Below are experts of layer 6 (counted from 0) of a mixture-of-experts language model. Rows are named router (the router's row for the expert) and show model dimensions 0-191. Each number is 128 + 24 x the weight over its row's rms, rounded and kept within 0 to 255. Numbers have three digits each.
Before each expert's rows: "comes before" lists some tokens at least twice as common just after its tokens as in all text. This comes from a sample of Wikipedia text that the model never trained on. Tokens count by the router's weight.

# expert 4
comes before: " |", " |\n", " (", " is", " –", " \\"
router:108108188142175129124132160082144125135108134105120153129106134144127094099078118135132134111118173117126155125158136148133113103133078117109128095107142134092115139133124149094088119116124076169153135143160123145107096124084101163134117104099142095108139130148128118132136098116163126151091109100103099110109129158131147166087142096127130112098113155075113132120148081127175152101115117136138145147137110132172143144134128104125116176135125149136145119155122143127152106117144055148124093155170120144146119135158092143117137120103145146148153129086109093093122124054092116120

# expert 47
comes before: "19", "20", "born", "C", "18", "S"
router:111057108115102140138163163120162108100075140106113176100133104139126067108149129144136117141122127140078119163177118134137121146115095127105122100109121102119117153110129159074103162114143112126137139122162126163097126098109116169171103114152154099103138145141137116140145121107158115144120133119120125123133184166137140142110163137126138118066133145117129131160157114092162131121109124155147125118129137136151132107145153109113119121148129117156140127155118105166127106110174107111183099089179117129150123144146101158095113100073120157119167117100128140160161119100093098117

# expert 63
comes before: "==", "===", "The", "In", "-", "On"
router:132125090141141142138134146105162175077118118131120088121106115112141100114129153153095130080140067132063128159121161124136112114134105127097131125129081123165084144083113166130122138121166127143147165134149107105120115120129087182146111072132151098096119110176102103131144120120182133136044128111130122105102108121134133157144153128116174143107123137098134120126127129132140124107133124123105126138168103121124129132137138113123106167117112127127156104165108076119130121138172120132121089131127149097133100102176116163086144133129160121116119115082147126145125087110106088125

# expert 26
comes before: " and", " but", " which", " the", " he", " with"
router:105095106145169172103144157109161129106107127129082139138119124130110128120131094165113148116129099149110098140132139121134145145136125146119131128092079111125118157126117154102136114126153131141127141130106161129107115092093077161149122090144127122136104150181123088112126108090101136165095151095103108135140168153150082145121134078106167146083136127102096106109153135106163149108091144134122132134156120127136111108149107106114140159159188145133164108122052085139124117133115128100130087110125154090107120106138088144092119131080161159135123118117106090132173116128127107164

# expert 50
comes before: "|", "-", "|---|---|---|---|\n", "|---|---|---|---|---|---|\n", "|---|---|---|\n", "|---|---|---|---|---|\n"
router:106060117119105132111140130108161129113113102120121145095105163141125089118170139148149126088143129126133119117155141157160134108137116128114128111119103151182087110148101135076139128102134101160138131083144119095137125107109095135144119071118116114103100124134096107158158123150174120120079136104124060112124145139144144109099148121151120163108115141108117114146122138120130106120096101152144148126152133101133135148141132099110122163141116148196125111141112107129133126111149119146162090120192147105102094132179120167104138128105145183136128075107122120149103078076130129135

# expert 41
comes before: " be", " been", " have", " not", " a", " make"
router:121104145102127101123171110116160161098116114126121127122086134131160102119131090129128131094101126070084099172144157137138158106170126165092088095092056130097107127103125168117089124119092123122150149116118165158141141113114110177168099099127114127106153111134081120154137117125162140149138134082106108125128143134159096172121133138127153154141120137108137123136126079133114149122124074160118094116125096104140128165130157088112118154153115160167134130111092076168167102141131113107118115106182142145119136126143134146099092117087136118114132131114127132128125103118138144131

# expert 34
comes before: " States", " %", " ", " Votes", " Succeeded", " Notes"
router:119101122147134119092145168120174119114155121147099184122118144101146096137170118132127117090115149090103116129175181138101145096130103118126084116084129130134093148105114156137143149075123103170121131098115132137103133100130102136139130142152117096115169107159117105130167118127152115109101103139130105121126154127166104123129125120136156131105164118098116107118155114091174147077080129157113126138152143124112124116132125123106136166125174099165133092151122139115101108092140139084153148145133168154145048147160106157113136147122165132103145133082127123098123102083145139129

# expert 42
comes before: " the", " a", " his", " an", " Best", " her"
router:100083141159133154146127149137118181128096106130126158087124133134118119095157136185099115126164103118083138118173144148133142095157132120118131110158122090122124130080114152091077176116154126196168129104129149142127145092092125137137137145137122126100136133169102138159114104110150133147119137107118110096125136132118124116115168129160174171107143126091138093115130099133153145159098072162152115123176146108185144118128133120113169125160151183118132115109142141144131065121154147115139096171162138135151125113112123165134094132115136115111128118092116128125121134112110143129

# expert 27
comes before: " and", " ", "00", " which", " who", " a"
router:132085143129150136122124143128180115108101092152119157105126164143110121139115063182144128137126114146121119141124101127135113134132136163141143130101129139112132167142117145081158179086151120145127120077107131126129112071096094147155151107119122121119096137172103098117170122142122114120078129091101100133113132132108094136141166127130118130123133095093124106141147114113167139119098158139125133122138103127155088152147116106102129150152160200155107115138087083136144084117158085097180113144149136119108136145108110171102105113091118142128177123081093127127142122115113113138

# expert 44
comes before: ",", " (", "\n", "'s", "k", "i"
router:110116155140138141164161116093171141147140112149108137133109155111106108125125123137123128107132093103136143146167110105120092113184106153134097114105140112150118137105103130122116165106136112147165124108137090165114112119130140153143131074127164082137136117136102130116145135097136135108093123117106123079158130140159137135098114130152117124123174178111149097169145124125168143084095111180142146154148097125180112116124130114096090130187126152166136133157073108156153096104147128136147091135151171107102106136134105162112129180126121168126177123123118141162180134130106107115

# expert 28
comes before: ",", "'s", " (", " was", " and", "\n"
router:092106129138147152122150131105155154140120118138124157148096123108131117107123106134110148104113104123122130153158145167091127110138093135105115103102095154136131150084148182081151150114158106108168157115124105123102100147109114156119122124158162115138134135143129114153125080115158121153132115110090072089138126153120124120112131096133138156093121165118142115144121133085143162114089091152148109155165128105153098135109144092072092153164187148139106113146105090164102090121138118134110136124136187124100121141139112154112112120126127156155172127069082115110133102106107171132

# expert 60
comes before: ",", "\n", " (", " in", " and", "."
router:105091149135147183103150158085201118098098126093130187122141120131128116119126122140110157113121102141113118140149111160147121143145102086113089079115106118104128126111143118073138158109146124128150164110108128115093123118126131130157118098110167077114105147138117107117120092117160127142128139125112092075117149103135113128122141146153173122123175141119165121141124117147151137120112121155119134154141111096147084157144137120098141152128110181131094120112110118146108069112140093149123136162138163118104110136124093132113135095113181134130174137065104099137170113102122155131

# expert 24
comes before: ",", " |", " (", "\n", "'s", " River"
router:115086126131145134106154149086158134152121107135099120107115120121143117113095102141112081113102097115137114141131128131110123084122126150106101092097077148103102162106119159084144162141174104149163139115135112126118135134138141139157152071096140136150117165181115120156152135104131120135067130113114123118151122128130155132131122093158126115108145127093122118132123113110182126108095147188130125149117072061146154157110102100098098126141140163149150094155123132147129110142166127124110128125174192148112112125121121161140168127095153168136151113099081108111152125129135143130

# expert 5
comes before: ",", " of", ".", " and", " in", " were"
router:139129141113143141124155131100163144100119104069134126129096123128159112152149121159106129071107156141114133144130135124101094107136086149121134101114100161134116136107105156111155140133156110100121146116118140130082153081104121162156138111113120120067111142170087119134127103068127095161100140098116077103115117127154137153138181126096179148089145158114136106133162128150121115118107105143111154136127113076116085134107150120130133156172141158144146135121119119135127123142142082143124105129166133122099116150124105149067112135089166150118129106066109123126119104095132083141

# expert 22
comes before: " ", " \"", " —", " United", " For", " A"
router:135068127120092181131123150102153129147111137159135167117146162107131129137160103125122134109106122130111149152154153191136156097156105154102096080104138107128112146095113141098113141093140090154157130128131127134115149110092123131175150145133150100121149148159113130170164143122151091159085159124072118130142128109150140153084154146160166147091110119114127120112171102127153144120111125139106106126164103117178116131146155102112107122133145203153117091135107103149163090086141130096160091098123139121129115100131101134136144133104158143124126133102095112118157124112126160141

# expert 3
comes before: " a", " an", " the", " well", " \"", " part"
router:139072110103100181144121149094130081116106110134105139095083124154159096127133130165105158136108108101146131142144133114153095097120134170113135116093128076117101160070101205109083120115164145140151131104134110129133142127101130175145119135125117077124127121129105115151118130102133114112143141145108057138123137146130097147115132099111106142104136124121148137143160084146121124124127109147167128120160141146181139154128149108105132160145135126134147094141117138124116096130132114140183089098161131129127112141173142160117114112079150172145141149112117093109147086098127126149

# expert 1
comes before: " the", " a", " his", " this", " their", " Representatives"
router:112087161146163123140138166088114132103097096121107133102125121105119118112174117112103165127095091127068103118133163112150142104116119142158115084137145115166104116090110127117122172117130128122157143127155123142101139106115094136119124103131150132065119160134105145127121126108127076118115126105092135116107147113173109136141156136122139143110141105084135114121167103112124133078054094129133107096162116112160128165155149081095109155135119152091143116137131125174129085123135135118182113121151184130128126133113120147094099151143170165105157127111143128105126132126081131156